From a checkpoint of a small mixture-of-experts model trained on Wikipedia.
Experts: 32 GeGLU neurons an expert, 8 picks a token, a shared expert of 64 neurons.
Below are experts of layer 5 (counted from 0) of a mixture-of-experts language model. Rows are named router (the router's row for the expert), gate (a neuron's input weights, with its number), up (a neuron's input weights, with its number) and show model dimensions 0-191. Each number is 500 + 50 x the weight over its row's rms, rounded and kept within 0 to 999. Numbers have three digits each.
Before each expert's rows: "comes after" lists some tokens at least twice as common just before its tokens as in all text. This comes from a sample of Wikipedia text that the model never trained on. Tokens count by the router's weight.

# expert 169
comes after: "201", "200", "–", "202", "199", "198"
router:489511511476668485427511524510504497563500473547573444381528476520553510442493495563500453513500506392530462574542456547445462509523552478496541466473546413536438485511556477498496484473608473512434457500446478498446422587579569421472537440453529548540483495488561560421490548473537531477538446516483504408497585392611476496570571508504426482528437455477532469466434523505389540486461481439530536480533449436533452581459476548512549461497456549513455550480508574526523563425615435517440408445530477411439578473453559565513528551534506433423459559415505479521493503439552473575
gate0:427512538576572510480548552523529496508495599500525571386501468500516497508465459571563487563440543475598415554461520577495487461534499530552442490474516491502437525501545470554499499425536528489458476537434403509447529586564545616524511451458576450456493496472558486488512561474492467473492598456426598554475537471610474513581430541567490460461516450484530512523486480465481585465565490473468532517485389406565370453500424574537561555500400498513572513468486553587503551497568489459544401463491473550474584591446468561456437513508496394437566488450456534478485494445506586500
up0:571479446480501501542487472588443489450478455577497498582514491614510577563550459449469461416532469570476544441403475402517529515434541433514455479490498539513527552576434501415441468568490474505472505508612597491510482531495428457466517545465507515583469493484460530502451525448451548595451489422534415472546551495417492459436468423431431513571457519548487468457584574566558519532384487490552480500563583507459536537543561485442470432472519461421521503540510467476531533495406436483430547548522609511467365411532450436552506490462469514526419496548531474478556408523462436467
gate1:514520648525476566526551491473521513456551504506479496527479450448585594409559481482468463520515580514573569408531515503462566477586507542492482539463483474412484581428478432657550469453423550466552477487465450457556632539511446488497477516457593453491482505504574504521519555467462487502432519383427523450530556467503499525468454500447447471542576429483471508542493525502461389509485540507472490530429471493485464580492489531417583566560558469521548454511529527527435468563523485483531400532553413474548562460484501575517479429403462413491469469545460571518594444453583572485
up1:515579512496472480513497495525479482474470460436536477454569562592338557522530566607518507537529559467544514513465513475544421504401499450421493523492555542446516571439529603419613482526526473498464484495494484460523461517500445606440563481452443512564509523516540463574478423490536501436430485469585376451534526497427517364462493541469571405505428583549476460484570540477465578525489518493516550469480498475469550516538563406562445547550543476512381443432512444491451522534493519534453547582388523533464525480471556413440482516522499506548591522452454414525515519459471466522
gate2:587542470448580518454563536546427400482570511428527470480454519527555556406503441511524409494487402477495538582545456490504476494485499435576430608503478435443466473481475546453430444500502483512560425478390487458438459539573518479615513490527576470471474556488503448485499593533500529470473514501493506429399530389505486444543551470515580504502420423499543468551420448520424495498545524448539592434556523408575510539455441511511575547547480471527428533424488470514603449556532513491426393509527508477469584527508502584471551547461522483483474557483368540516500503411509466533
up2:485545533483424474548443465483423596485452460525487581488538499501492448567469549510497572384517566526471535477443545418439511487627586508507462466512540500473513535572439463493595494546475473449454512553599582459542506505486475487484491606480459488489476468483522506552581427493465430560465517623527457625466441616516511465460515528574449457513485483533449527546558509544524441531497556550524447412545528531505539431424567530515565461449490491537559481565560566452435499499531584467554620467565485468600384569475438470486413435410490563529477468521518517485518462548457447475
gate3:529573471491576494438476495508441487502491478468558439487531527539552526442484489442454509513524499438451590588520501497625533434511605440476479570452510472415458486476507525555464405519495450626484513440482539540541505554536521495413491448498556496584355481494485471460376525489455604480565541554532535464606520348523484530517482535463443420599477523491518395468486494570447513482479449453598532454527557525573441576382413552482452427503493537532435557441545497498524522476569550504484474550559452462483524497520455548535504529430531486441504496552493512531569510524567417500
up3:507556482523494431482425531466501509523477472451546483486461481497591506406490514516479500475605482474498539533537456453596553453528562505447530521477527523510471499481509493595468463509601508596427442388431491513536492512483626447420494475525515504552452528511553552412441483479463554484565482541470564500549607358490493586570557450466512473487472471497542486459438520505524538464409463470604526430549503551537429585439476595488462451459469559548431591400474544476572571472577515510592481510488491496443628408451527540523520529430541459439544511488477541520501589497599448529
gate4:510439471512557435533499493581577539474523548494508455556501576542535510462451554464509542529453574569457444492474464526549621494565503556485455450473524417431456398495527453494490497574561537456562452547440511480465597559537495577525439477555468533437469631453494539505524527483456497457493455572573468457360482454483497436527543518565495427527515465483445537561484556618385380601518586511508518485471446498504522411517394526394477528477467461565512485538482485472549533460495531460421457460475513444504535547564458483492372486508525493419515636555474479511531527539518534508
up4:474494433551585517473446576518452527506514502572463484563430521526504443437473518611464424544475574527574500543474488547522566541531457445494484414434527407577428417500510424499495529513582553527419444506427603513451561508476584513418552420597550535498502583452492542448530508398497545499545503503456536429457558395597514470472487484578472471522556510467489548553501525518369493539493510475440461499491491459517394473525480577399470526479453499506492471494529495481466545399582483529460447483435507457564578500522504488459467605525538430418482496554480476553588450543523586580
gate5:570531505510667570457448520484507407508591482446545509542444541518537467449557486471574508482492473480623505529501535461487414587523529519592569527488434471596464506502501446513482463390486523473486448575515502447457471518535602494561500497543534515409528470467484581355496602479485515577534517530524513484365584464596513493529540577513482537512460520476531481560444433496469512527519602429492570490526522461533450482504429442451508479465490445486442542483471463460464484432578508390514459458519523422538468483443576530458545566465508476369439544501516485466546504486408441539
up5:509523524619523525447526507485512458498501529460493462525443518594458545431454478454557474481472474479568467569445526561447520558572598472513417494499606484567492479437483509460460463460448602515486391576471527532427464524522528483529511485534422579513478524494448524452459607487500563567551415558513522447443486442540561470651492586544549514455466456505455573477437474418456504529539536485438531555508515516500396462591401510469499503508508487457539543513471555418549575449501523435533438454415564426603498501484530546446569591456577460422524499534565461529531453487447424575
gate6:510536467383403528486543506530464481468504470407525475437485479538560453364435515481472552381529500496517587460485457534438468487501607467515533588531469445466548534422442482562425521460499417534522499465447527529602531498442571497516485478544523581525507452518496480454469514564493524458548543524562494570485522398468564540531558455473468541634504514526550469422385427477417486470428473538623425441553539501535517564491463573462398402460496505504537481408529509455541491489533509437514452562515508499446532506591404517545629533475536547447465510590517506506487506495539472509
up6:490403532565452584512500502540494540478444512536439629554502479408434478528487544553545497543449526474495507408460506505437513504548512529531466472523432564524433530528552470503519583582512486434508459475515516475441475503479503489494513573432586517479491446485510600474561481459527411598515445505445481526543426512477560500538448431459449561504522475567553483507518506466539526480526518486335484648418569461428476545538454555530464469496604515519575455514530510655442532499429407458412547471538540520603487471507443487420465488545458502522389456478562522513521410579492555525
gate7:421494507595564465474559499458467523534491467479580477523514454503555529412515501515472479595486513451586446573523504507453436493498562516512538445436592505442462477472455498501532501444492550440430508511424520507456494549505637470505539511481500499478480530430518566385490523425539436555558472484475502459513541314519480536566597502591466556473506471471608443523521470459450579495498476509461482475501392360481433539568528506524602426463445483501484497421485510458492583399542573454452430432492559384512533536465491495471473623470509505412500501421481509496482503528508560461
up7:522526437464458460515462525440482516452481513475404543513447545491427430526477557474574491492438562579467582510447540520453578455492527495466491576552449512552552583462454492508449506517481518530565470467571519494522468468498324575552464594466522459503534448573481446578429559545518557431462611479501501596478429619458529423401385523496492393493474492562449478579525516517490467517516469498513521498503542627539561419455515538481427550485481464550568494587527515460543473589461502510457545555565459586509545442539503511423528406494481528616531523517490480526539475489428480467
gate8:490616518493527492494502428474489472513473541402498527476548552528491549478545484540462543526574419507585471460457493522635424454476414472487434474541483543503468459510546504414539481462562426502568550468505486453497550554570539484585487513506500458542571485465524567504453492524534509350438517555507472467458455457584509364503513589501450408420435494583470429548539492528438483645524549529479572431519516455491492465472484427540477469497491446568461502513476634547479512575574550430501454515460489514487505496579559540440565474426487551474426496465454546479578545440422413562
up8:458527445500602495458507500489481477548525459451524518436521562541584530473548462521493532517606477508583437477581500506522417500479522446509422507535501423496469441602571558485406510516655398576518487479480448490529487589477585474573489451514487502482528557396466545468434512480504508420410418555512517452497489478563422493479462531578459543426425504513460468608494456571436557523455493450490515494590534459548527484438515539516443395485429497441439569519465596510521440546518478477372471495462474509508561410477541532478502495487533531493486462494569423490569521467421436622
gate9:456479581545607513488490580498541498556505467547515466487445524461555562451509488507502434494515539429470586519555511569496446496526540574393528501522465486491443531488591519536539478535497515521430503605508486451408445602446554395520499499465561524500476596465588530480537499495454532547472487482526430500527534397546509458428540545505462454486474427455500469508373373506502527415444470498532608508533579497415516580388490502556512470469524504528500580479557499406479493498490474443532512447602572396530582490518520469472490582374507506423390504467465540597498535520538487533
up9:470544534559456458490482546515525542504494542481528506446615453402500440503545529444470523459585555549465554418410518460503506467538471487596514490512482546543609582469526418477506510448513461582550541508454530540531536474518488485477553490470349479488544396504513530511448502453566427440529504493375514519425466606551555424608503512514590529426485538512529492462425555549470490501473447497407499523526459569463470462555555490564536509517560538592505479578579432563489555551449559452556501477455557496424366574527496497567490522538501571555473431598546520428482486503465427465
gate10:430603438522523530507586530459482497509498457493521395475582426509425551498529463476448487497419458496480493593506511457419629491497523530501619488468486471427510433519421474554595457424480478417430591478505475534467448550530458426467579580493472440564511498500552451464547479613526510524528546451514457436557456503571501498492556505512542430599473518460558465530534483483470588502525395486429522470498459491483554391586588391497577497505407600616448534522507489492406606463566522494512496456476508436532553515502492487478505534492543510458489532519513547509485445574519463425
up10:423548451498445485503516429498484509482503481523502483374564466561434475439505502556466470489493495437507384569514476521436536451513469575474603481429513479491526445510456510561569526517500455519444570571495397538456527539530510455375518546459433489508436482453544483469524412486491541473574478539509518471535474410501460554508494633463575500536540531441508438433484541508487668425440464483487539499462557582509406486574465406532436494518498605601521550484532537531531523446550399472540518459499505526488523473583515488551535555481516476463430593536594530484473464637460567460
gate11:468615513428525467497475505574493477508456480444559426479535511463562530483492466410549584402503506432364496544547510517627499435593539461482438466495527520430483502551502551535425458557530443651543495475504527480500471546539553478485429493513487453518427498456489413534447516545459548483544495544580426498470580398549519512502540531465535472588443448465497403419423467613480493521465530503602531491540532466540490503370495514520508544487465494521432530489586597493610525457573488557533483529623490425474546518474472529496508507496481445446484497547455446522497520505597450576
up11:544477454479496556519536515536485511482514526566423458581513571564469503534514511530452404526438419573603492458466508566385491548443518574495521554531478444510436468508495469530530496474460495417510571520498493544528462465492344493484529615448543578496461512531507500505590502484560511426467529444547540584617451544497537519438502482528425432528539607528459600594619540459530532428628539531441437527442496556519553450538537457425546461545562458473531459548461422447419468528441530480515541423496517531604453470551478465516518535509486521545464533488529516494586439467432512421
gate12:506513528476559608504465526424515502437520548406496558538423620462488545435478477525562506474501475423535540536461487526433475505481535473512418490475455441425463522538456450472475454417535477501476500622562512483475436498591573488404505426523520504515523439506439534479562563453512498503472579507539511609431438474572553477468530566539460561545407523562473505549502444529432513519487494553551554477594551482423440479450533533501443463511485489526555490512576448499522514497470490464581507520601454478636535546560512417509564475438459578368418469572558461495454571415424526588
up12:522492482533451410545482416503476472517460511555524408433543448465493441585539469477515445505485567540489369453469571373558444532513566481526554552509499527568481497449516530479553541588530561519515507354531473459496607456432460504590562506449406453527456527502515409495436452506541488467491463443377462399468523576487493560527499464436574492429458488493580475492520559472525554522564455543435407471471490458567516514541487488515480564473549607489426496472412501481541483527509525458476522573454504573436429512432549534432493555597523439563557487410436526523492411474509486481
gate13:514470513575490593496584511559466468501523589482474476554429460470546542581515450455449554524422596495472570458413449426492553517510595455494505446455443455524429570515579410529542481517453550509450511540548519507505517596574550487534473486599549496559461470435460488411528535492495555558466568483462546479483503373571486520549483415532542531528542440526508581575509496479513467514533520480525408569490443456455517528465345537463482550416570481452481451516489606499532575478573449524481490512518521541397445541458475486614461503474471460463414507509473519528602440433589553466
up13:444478503519546546504506574535472460553536566502534419531519459544427486591442569534400570525351541532528531557543459387476589416420526506476535473407471478545464524499575471457510487509498584546421413575455464548488521496553571505486486427552520433579563501504518559439566545483439495582475532496453516449471518320500426503528439434477567515495549435515533555509471502542497498494500466442522505559487374493414487449584456525499405522488469546568480478589477508494545540454520484544397503504485544477439544519474468535503517495575525469423488495533499493564455442462618559500
gate14:477487559541580481451583486501524478517467550484491474516439492460502534440461458522548499535451476463564478573495469505484507478430569474562404518492520454490449505545499587588551486481549532529483429509403463493421454517536550537513601507598558428543460478479560477484487461503520476531601474560418543354496551437442479423673395494525486493570552515504543434494497600499469489548567578463437534438489446409449455559485399468538494507482503467523444513466509616529464505459598427520432429449521534485498524585516469578462571551577518451446497478451444543537500501480534452586
up14:542566400543422513498566513535561499488473524509502510533524603480428505494459441589540513531525401547450503508513457504538517456470529536548447525490470473530425637519462538551491482542416521474543504449452499474499574482571539538520518629446481440511423562554597427643503404486441567510478495504505458550529533492407464490554502499524501529532486526492514447452453500520526495457564524510501532354545539391463528440412514439561479581505496469504429490531547560545517446510645429491500421534546523465514528433565489583409551495557477480429417495538420452595468503518552523518
gate15:450553499497548520587545550565527500534496491473558451452644593524420566487572502517443500414419537527526520475495503503445552459476533514519534588437513441462513496496496498549488521578588434567467511506522500559473555457522453373514522462425509526585509463503513443523437498465453525464495587430526459586504503437542521587419471548448400538575480397540511483432489521522455599457541440505463562483537505507525491489527524554504408558489521587555490508416470543471586663485508423484500503485456477534603513487548466503533618571454548476438439543490491549485460403530502550435
up15:525555498504556452533495537525516514541468493433494450425443369511504539502492514564510483577453564413468390547451546565459416535546507525434525566456583485531490521478560507446560530489564505391447523468543431497442550610522485496584481393492433485512523487454507551504438495444547436531492461530520461457519590576626449481473475541512450420526514543518540424528448572502520491536476491531482578407574453514511529470473439602462539637585429481530508478467469540495426650415617418476540473511498421478492506513500539543504549494511457451514488496456579549496526466511464550455
gate16:534458505482513512499635552455526470494501536500455448416500459501563558607526441462512408491427508385394474547434543524472505587505551598578527544469509541438518454487509496583569445624539466461453513629534436500606508517458456397478541570486428403466479526407520425500501522590553517502454511451512467493477465474551479493450512475505501483551468622462543443542502563486468463570514470447495498509438450491501522383502536511481530581501426525436488498553460588460477494498528423548496547461518446555607438409442501441473499505494486470440542454553611530514444489521495482521
up16:478542446486532539482525480495443531495548449552512507597456475491459355508319509440605578456439576555557526417453492525452485526431538452446446483520509583580542511474478543485438539420499530538558493479583596547508525506494513642592500482526569587507483494496513523477463469493637575558445509548456470598602507474417520576495508506591502518570550512530456525387533558470505480431493535498505533387514515489542471547455456569500446428447515519521555506499506500474558537485440501481573516538487525478491413555531410510494508532518515496467489517546493491523567472578569514429
gate17:501521512489523564513593524548423445516547433444511492460441477519536612500502473564563477550436572563565496586534490453416462512555577452478517548440541384487434548517417473550542519507509491504484478507495465509521501483556615431448547487540592492534456563557556504497486480475482600525509493481406490520546558467519511626585466442488509503564542600444526447460498570458603584479492515470534550504479497443514378538538429483470500609452457558503475537495532605538495562444644433583519516404524543523466520459483450521564486577561512458452509584502489547495521455438549537476
up17:533443567528487522498408502479517515485524469482477540509491473476461580502547463505543466499507527524545513469446505554443451444620473458431559488509536552508517584432547541456503562481511473493501601500610506433519509572459492599532554508472434472561504482570525434507566546550591558437451542490482563528533558553514524546406408493380429378381576439461413532512457476501546529536540514524539340672434500530447499501541483509439504513492563503462561486535497513514391443475504509577544533492480394563551508449533505458509533429459508471536525538469506486467588436475505567493
gate18:556607496494556593630487566504473396488486531425482521384518499542522525568617512517494465495481516451445567508501559477539500441572484543454514504524393426478561538418566566509424520496443471501544528503532473465474487542490572463494507518433559431447456513528400530577501535586548516471369577504500537547445487438514513486534516507496550499500494458541526460617426477404389452504556577499575524488576519459487452482468439523559502546507479588558569505469584561492515479539597463523537495513541368480465525570473520471522449498527478528466464504466384560466496446479587532525
up18:550548488509591554565458592492470463589526459484539478313499464592470617638562465571541443505464497452484532573517503484511526470570453584505522552525523407508528475445560479444389506546481522525544514464474415522421465513458508457524551575462584436501463537534486544493477566556540531490494546443505559495474473470586438502546509479524476475479519476486558478529402516413459488512562540464535590505561437453480354496517419533534460527578421610464467535453505560552507499509481463550509437505473435467458523537455542525511538548510529464522517506450385532447453430473550496570
gate19:508570441516548607497488582569382489507515477520534595464455446615498519509580473473589387455459553486485495575462480593536539515566472501514497505529520396555505492464479503570404488547466512494540557528475469462497479599484480549496495503503536496456368546500493485477528621532501527499449624419543488446436490424609493540508516435562560468452524455525546528521451473473421512562542548453541502516518412494519469373500396559469476509553462528576540451439478508458565486487539489557522457412521471460513517558418609514446453543551490474439517441458480509498534498429513603459
up19:431526528462529635552499587538505516506494512525551608486453473461474522560566504491533429502465513506471560605419521543542622513530430509445503452456484460588487575490489509524421561449480496481490488523488426473434463536502543473439485477497543483577453573500465527477524574471538495541475567422498510438446437463564442578505576402600456501495477482536536550601446483415404458513524540483490543464580376454490519504489517569451395455545404547543539510478448468437560529491526488579445447469529410419471545585458527552406478565498486448451471461456503597528432502444530530544
gate20:492590542471532546479558529466507446521531513520510503527650512525498506514560424508548459502480365459526461548541495480424428584465566539549501531505539492513466565527574486543582433550439515496530514514486417465540448503526485441463547553488566496494537441488513481568490501474503457517484492555409620472461463437529479467617439467415534549498495573504523481524578524456527562554591505448442497443432384468523466486577455442577557585496398555477474446506490661476477484518559481507398507417503534550498419551488598538420490499618497523441472499422430483528499528448515510529
up20:570491520474555463427485547529523491506519455496511476462526452485519550533474380514477461536381468510518370579506450497496410529498468442506459520494517494438451466602577566532576503542520491530515485492478452502512484569604580574502595448494530505517458489455543484550421432463587473461446586507476566453505520426481445580534474381447519462484538527422521532492421527526484519559498516485447479545430422483464396476585454441518482624505470502490465487518485615467468544489451503600501485430504488537557389553481577517567567530649475444491506516510554446586573525505515563545
gate21:520527502462480609556570463433449463433423532456457526495483477398483540519506465410503466391544541506438556434515531514452447547573639519448521579595540573491534453525506598546470516518453429514507521520563459373496492539491453467408524448529546490502389609481536392555504538521536510470518500491496480603518527387473518556492534474446443499553464499547480481512487494491477544474504505499614444479427544536520460550532552462485547530524515576460574486554532535412582498487487450558487515461672464460463497416433481493455508539475517541448508409549459537534554519454468457558
up21:407478531483493617478522477434513459491448463476392522499583535542508559542398454513497441441519393472576508441503564468473490466441516579472473501505536498472522547477508582621457478466497538523473526482614441455496504465444512478409561450546522523587539502515546508576449481479466498520528558430418550549495531440502514487503483447485501523445441531466415494517540496499588558363519586414488518502421503580440486528533548443485532489536522606451576446569524471470539475570420519601536502425663434459473506455448442518554494499561513513485558409536514499554561537473521487581
gate22:565450489511510533475526519494482463511453535502497487511497465586500478493511330426447450491486552458442508475507548533483476675614538474498535528545535550423514548466513447555587484545500493418520494504417583454466469605577442521470564510539483498542399619481550444470559564478539518465560456529462490460499460441620511399467508475425398543557501544485592377502545538509482448581549560509543536515479462459589473507527449391431576514474495502467470444461471586484506430440498484529461426497556487544544499451446533514521574494574500485502501512453426501526456519423484488551
up22:458495486491504466538455528439482458507617415439505489597639532603469499495547529579497543437489399544511481543520487467465613500396455503518419518547452478513528445514461512395478478516481469517507527515477506512506533461453559452442436511582591445456484444524495500567377394509503495457442607502499519509579472477506529508514496538550566569586440562450467565542553489538527529471550515534406558419478478564451580507422428419512522502507508475516526581516545441490563487504424566582534511488535518423493431463513493472406419538481437490501577451447448454416482448454422503443
gate23:468500604554547532541482517399476443508469549568413493421464403563494490470484407389458454529603459423588518581502510526477513599483501395520473468549554427410570487477562492477471457443530489478460492487531557561484465504544496443537549494429487483536607419470506496386441592499556501472519511492457518485503493454584566534499510552462426534478478456502513473503517513452509540554513505512450561514486436445562445580536407593472455514461445547493528512417519576447505535530514438585541388462508412510500397466458455506540567547562444433464539507388524524452504416484483456526
up23:473451441477553526486542596406469597563585560575515558474502483470485609533476492503601447515518445540505573466486487543406550506534455433623473498513611501539529526511462507501513483445477467460557461447469383506393470463492488489528591526563517473416468532526583473427428536498522561525529512410407471485501472464526467528375483421498483497487536440438554449489453522458425581510507545473530481513453439489546512581440521588483507525444475569493410480557478562459579556481517428539477437553440501478579548441472557552525429576519551485489498467447478525485472400456572545580
gate24:554518484419550636432517500472465454523521542549544463508598480487566465524484527401589476464454511529543516514502518524442512535503538541523558476492540496475517482561498470415568464516492536484474462494403487486489579525608518441566537500556480563453498502473453484558479515427444511492497486522511552471444530414482485525524626488568487526506544465474549503501397557450366530416559411501540502516590474410481458439533518505528573548460480575476442462582499467523596489503638457452424439481402540414455570479553583533543450550440557529401462535555477542552584479480457591523
up24:507540503444618507566542514475461452505459467530485519470564531415430568513574510573529506479511453503560554538429522549435512517532512511490499528555470582549537468415476465494477543542385504443535571451389455479535508471485470474583535588366555409484516436495487546404427562472538503523474536409423512488493508487532480405427441419459443539415545502568467404479492515500578567567519460484445576522522495437419451570527425509457514551500482377533524480420473531530488495472470453493481426521480470564421490498423461565457470541431525488510457518425531518423590389479475531551
gate25:531419486494523566475559470570427423554546497435460467464453563543496510552509474491497539451407574539579504481488558520511633443466482580483522539498536474494520531431512545488561527607433446540518536469512467466491554514452442553532620422446470611460508496560448464492516582573539548506433421435444526450482549474476500545542486399406563534430465564440504523496435525443482533447513536526516455517450407490406506471534481452552500596527555610510479543536496517464481527481527484466442486473453530532483487490565682513487582527553551514478455580514505571491495384480437572534
up25:493496454496534509390503536554540515503479473496546505391463533424492460491471498399479486569422492544430456434580484511562554468536421481509544520436529487498486511489586546508522484509497465450547544518580500543473502509448444458413492429505427513513474586468423489532480534573459521471422452471482539423568493471540436555473549437447516499511541552447478444418470529510480415515465521473507516598511381563397601456398525479444560560502489468440464512510501450595485486403524552543520527452537485600559566446459616443587583568535510491422415558524547507494530491544598612462
gate26:490505509583544577494579526501526481531529538461464477555504469513539522521543487455474514533504480447497567560548595538480529547466481471527525443480500514550471466472468528469542487536422536458479638542561446461522490574505563467588578586498492492534525538582571531466491524510553513388483463491437582495499475493542474462521440521513528462396539523533455385557610560409529516537610442474461524556436415479499421477447421383459521564449453431571451456425513545514397563527610558537530461442439449603428561490472576481494550516557477529457557573422453528508458564464456465499
up26:506583470536560491554462385497471545495536492474436525550511496638591449589604504420496374541544383498497396450494541514482516558550470424532585555535473538411559483503485411610441497523428489431527422489463473541453454453508431515448583530464571490505480507564458484467436537538483471523500488394459516473468497436536448489538537483514428520527521557560532456499522557481481544490480490515443559446469412482568490515524450465371544539416472461543557545497508467519515455448513422574483481567438438652531499431505533539500497493543466498509457558444530521464485480425447441514
gate27:497469514534564478463516512497506453528484499461476540474497448621421573536443478446581418520430409470482538541514506596472522499391543499514527546545510478399514511554473533594546460564495456516499436486412435545430366486550456457513593581482597544504533441524512408563464415602554519492547494475570471457529563490579471458504553443543529447551559523494484479520471422489518508539455543481492573468417399492553528512486447488571483548434469562489478537573503618549430513553482430570383437503546481534550545452544496503484536515638542465471473439566532507565470505466515498502
up27:520446396538554484408477501634485517519425442453531441418464529495597557511418506459484473456461494463437460484469540511493512472550481464476422506449485487443471561578528482440438483481535469515436501500558569460478551533431473621461510437565420472613528510486482481563451450578478492489475368517681461390564583558370499472505483414490470461506501502432446565549520486463441457503499521501538476419531495494514529485461535464530471505492527393484463476543492486485530432540512508498436530602472478582458511543527501503543480431481493474525429465580526446500528609525409532448
gate28:467479474497525533478496375485592471411542495489409519583535532507530529530512464481558403536547424460544396529498492519477517582453530463497529444484606509516454480612479471583530511496417486525514543507590424440484490486401497443509592513550513493517509404431452376545427485510615435423545555433503463472485420455543432474485476523621495444521434514495469462517594498483392477501505519551472499484399517563501526479547515517528599594443633480456427456565509597437515483458549474511477547450501552551520468510504557459540574527502450456470529528457505518496517543489425482480
up28:414466493552597577460464462484517481458578410447409575552502541473501570470462487411486452560418533452574498478576551494512653523499483436419529464494532518497485481526458487496465514436494464515478519537618505489468548530456492560506599497575506581542503520563448476509490420538496476509512375460497439479579533542489492507439616440506516512462510501525413475591514483468386460480558450555501466522528478524502647481556552511523457479403610500525507506508528464380563479501522501458499506525448480552453565459474451564528485492471500498502508536547406482411554431586413422486
gate29:484518450576568571389559486460529423534488589470511503446525432570551529370464527535473535552497517345538469563531469513505461499412550461469456471453537462484478476486456538528516436454537512456387505491544610460590536530454570549455514486534502459546529459447505566386452485504407504520503449498554573391491578398474453560462473495443603379462547579472547496490471449413501464488425516496628487484550450513434504461515429507421569476511481463416492505459495484510524463485628478528421483519558467509537495493535510516546535540512508526468502522502572504551495523458589465527
up29:442446524573467445555490460473511538524503486489530508451579505474414498529479538564489524531476507530545415472446496447474528396524433542456514414462502456562539577521456520472485499444602553554444507472537480556437616468514445459345486425479487420514528434538403602412444410505486447457436547429474607463504491477470505561479474492526554434528487509490464414532483502481573513404426486496455540531510535496472430482615534534551434465615548552545537497456561425570515507555373427518645504489487526514503480569483442475550487519535442454479513576527532486534473477533489556491
gate30:488564501523570507460509519454506520471390621441521483457579590555518493517498453456480491454404559550505432416520415568499581464500543476506378481530553505505477516604600583442538496527552467543497449553506566506452546529536420639545487446510481560535358563451526460579564568485517507524464493468558469487543538499568536463466573489474531439549503585510444533434482580486423534617502453500534512469502463502537444500456449481477425478500472457571470484510525515515567621491425495424490457502476516514472486484655482488532542505467516490441510525571488447501494430572505531585
up30:510543533527667468449497520493452530560459521496585471485548533516527516526463437496485481515504466537533473520531457519565506559539542474520450515490588493523400455618640561505551424568523478544461392483447547522469493559500573572520492433542524539576481529489533540548524528492423594513487439554558509418503540459536538452495586520565516511545500559412524532435533580433462423538449484457509591433571505479543504543426461466538466463518426485553405496490494556535559650434531486479519422474528537526528545458613508612529517513462548524435511499518459466571512459536547461612
gate31:462556449556518525466516365458536517430538540510501619509492517545523408403460553479520527535510548537589456508509555452501531482424501359515543538479473458524522564450455588498428533444489506484581475456508617500468496529567550536576483509449525566436546557533501542428560533505501384556453496495533463421485558461545553476498436501513526480412495447602504571565444483555499562521541480534601387529520438452572555480478430555462518419480508388510550451440529443508508506460597484516485492493464406486485590437525526443460465499458468511473512617512489449436564498454468556475
up31:450490508602480587445472532486478533469542444485473486574457495615469399525560459524515397503507467413450474562471570498486630511385415475412556504470497481427432438492542570485546555579477518485459536547474510439477492423548428493616513579558495583510476484495557517459528500431465421488492615415541427570471553440541552469546438517544501447436496489420437456527542539441494474465451485457495462537493414552509524473543404436523517546456555475488497471451527421405457513488493504494465442515482490504528514478433433412535458503420523521472559436439464470466528538547536574394